From a checkpoint of a small mixture-of-experts model trained on Wikipedia.
Experts: 64 experts in each of 8 layers, 192 SwiGLU neurons an expert, 2 picks a token, a softmax router, a shared expert of 192 neurons.
Training: a variant of Adam for the experts, 601M tokens.
Below are experts of layer 6 (counted from 0) of a mixture-of-experts language model. Rows are named router (the router's row for the expert) and show model dimensions 256-383. Each number is 500 + 50 x the weight over its row's rms, rounded and kept within 0 to 999. Numbers have three digits each.
Before each expert's rows: a language model's description of what the expert responds to; "raises" lists some tokens whose logits its average output raises strongly, later layers aside. This comes from a sample of Wikipedia text that the model never trained on.

# expert 26
It responds to: Verb and adjective stems in narrative prose, often after was or a syllable: such, known, thought, deceptive, sunk, destroyed.
raises: " in", ",", " and", "-"
router:529530536510498570452492469522499512480485537541529491489450523491548432507529549439463483591529468560574508555472485493442466484569564499541479439548548494489478443465454468551587602432414463404475529386460419596403471504485477505442429412574536415480475485551485500483466513449555452414535500496519500434496608566530454459517402468520470529480584523560426497482520460537501378603466

# expert 44
It responds to: Year digits, decade plural s and date ranges in biographies and tables: 1980s, 1992, 2006–2007, mid-20s, century.
raises: ":", ";", " |", " ("
router:518427460502448395575489517481501500532601526532626460460534581555570450488512465569529555452482532511484422543395465471498538476526543470551474559495506516510417532503589524442464495533560451619587530516481470447633519520531500594421629582458451526526458575553472459459492550570422539510455502545553502444516543573536549519530520565498533496546466504454478456498540504459536548451581

# expert 18
It responds to: Inner syllables of place and personal names, mostly British, Spanish or European, e.g. Arm-ag-h, Mel-ill-a, Ed-mon-ton, Aston Vill-a.
raises: "a", "i", "ab", "–", "-", "is"
router:424575590498542532518569436456508548427460442475526452486418536455578556492468473531452605562363561408472488551430567462440454519607561520456575488450486569455521510482462486515543538484501506417499456515494463548533455502535499465564433554538496451505526432484639450554438560548464502536589564462542493608525523440550489536442407590516506517544511428518511460394501596535510592582484

# expert 41
It responds to: Inner pieces of Spanish, Portuguese and Slavic names and words, often accented letters or z, such as Gonz-á-lez, Kos-ov-o, L-ope-z.
raises: " and", " in", " of", "-"
router:508555586525580490480470531546434576471459512518530509474509462539521474511544484569484438487465543539480507481446513430519505547576537513594517548452500591477509537440463571501513435513518412501448453440524442449520501465555494478506462548463484518459523477422582488458486385486578560494551547446441550441535513492454554568550499606559455541501541522530485426533542510442432470522428

# expert 54
It responds to: Pieces of Slavic, Turkish, Baltic, Korean and Japanese names and table pipes between numbers, e.g. Žalgir-is, Ky-ot-o, -ović, Voiv-odes-hip.
raises: " and", "er", "ing", " &", "'s", " in"
router:455543563482548440532501525563523542453471468470600459450456454493456429463522558512458455426503497479542503525538542485567556437452463530486601547512504542447501548502462432464501462530510537507514443554532434450603426468481530476440568498459512536503522448447446440533489373575521537466384434512490479505501530460470570467447491463557559527396479421571515463521577487522599553487475

# expert 51
It responds to: Middle or final stem pieces of Latinate words after con-, re-, qu-, such as conjun|ction, reconn|ect, res|ear|cher, rec|ent.
raises: ",", " |", " and", ".", "s"
router:508491448486543473488580510384510460449488474524467484454515562456498562396595496482572481567536505423450481509498498522436542562594528487503483485478503457559462509470514583511510528503489506430568487580477435498460487417470539443517471452539508469506556435509540470581414491543438452445543540521473447542560555508533498504535445560390581550477581433573537493519570538495556464551501

# expert 10
It responds to: Words right after the, such as United, most, largest, highest, way, plus pieces finishing capitalized words like The-at-rical, The-or-etical.
raises: " |", "s", " and", ","
router:492391580568574423574448471555530368497535521462437494451483486495522526506450463454448455537590386546527463469561494496437478525513446516536469474584478505566463395588512524528485488526420498448495444493480578509553548513509526445458490474492471473510409591475534571425495542462575480451595575415493571487444540601495458503557515474510443489552556477449504464585556462476481517576510

# expert 22
It responds to: Second letters or pieces of capitalized foreign names after an initial letter, such as E-t-ienne, E-c-uador, Bé-la, plus pipe separators in number-filled tables.
raises: "-", " as", ",", "et", " for", "ia"
router:463429498582521494592506582489497515578565420516484558473464538515472501511480443497497488558488477552486475548491538360493581509557518490518548538470519597494435481466542598439552533489526503555469520404485527452555537500511486489482404449506492432559484558398465507474550537542580510531569582498519532569481482456555474370505516553529500419504503526459524497527494444484429539526505

# expert 58
It responds to: Time words such as years, months, later, since, as in later that year, plus line breaks ending paragraphs before new sections.
raises: " |", " (1", ";"
router:442496467496514461582496514446594532506495513439509524531543362578412492452509467484577454499511484513610469570571481557484591487453515404460455524522424512487547475510537494540538471499466503499503597602486520517507556523536518484445482553507516517418430481527457491467474472372549515483464428504503411455434527469482520512559530499469498444586593537427473562584510416555533418451499

# expert 36
It responds to: Of after quantity words like some, several, one, two, plus and, than, among, after, before linking phrases.
raises: " them", " the", " his"
router:512512590587566447582520513517516559447529580507539535542534459492451517536481506512465497426421422486533564448487501540595550527554523506480436615510509523490490449507490449501449399550568482541515513489502480442612534604470434530513525527502509486542497585522427585459562499533532413489459600507490484464463474453479566514543483453506433489568567535381457513459521420526461432522493

# expert 47
It responds to: The piece right after a surname's first capital letter, such as M-ical-lef, G-ib-bs, C-ah-ill, Des M-oin-es; also sport-word endings like asketball.
raises: " and", "i", "en", " in", "l", ","
router:470596472578440523495477480430460628493539507540522512494418579465491492470515518499459611444463495529523485526495574548544457496464501531473432547514529551398480551424536538401517571539516466506525516412506528481468596541526466549581522404511475571545582511451496466544569576587497509529437498549517387592500528479549534511470525556612419442532503540490476574476439513530523557482437

# expert 5
It responds to: Middle and final word pieces inside English and foreign place names, such as Batter-se-a, Susqueh-ann-a, Hart-ford, Rotterd-am, -burgh.
raises: " and", "-", "'s", ",", " ("
router:468518597409558486487467465563419550547499530581450432489525543526398441548542594519405521634465434529513507471498539487493435381526536486555550509562584459439525541473474402382452486449469488422508476472436442411545479476420502439480469542511563470449519446462525531558569467532442554476451538403443543493437496483517464526455451487504495489556450597495492459547499555428428478479412

# expert 59
It responds to: Digits, pipes, line breaks and sentence-final periods in tables and lists, plus pieces of Japanese, Tamil and Latin species names, such as Borb-o.
raises: "val", "hold", "ison"
router:397466560444409518555429528578541510493496437532435413439544518529428490523446510552555516496592472449470449478584536605494450407446458465466540496538550514543485530551479490519498516529459447556519535581421458555409444515518475508492506581525572543468512421396485476506490526483520559490487481501572427430435487468513530438482455446382577486495417521471496574450498409544590510465457

# expert 28
It responds to: Short vowel-consonant pieces inside words, often after s, w or t, as in Sp-ot-ify, back-up, ent-it-led, s-port-s, in music and sports articles.
raises: ".", "us", "as", "is", "-", ","
router:543535508571494567421559467411507521504502559475437562557499577504524574407517492477562466494505513502451441477469465528421422532532519532468392433472519569537572515414473551498566496496581429468530574530421508445388528568446395485512520383537449590448532606560521511511516562500515467452537552530480464487530530502555595515546461584579512520501510526525483423550435526473473461552570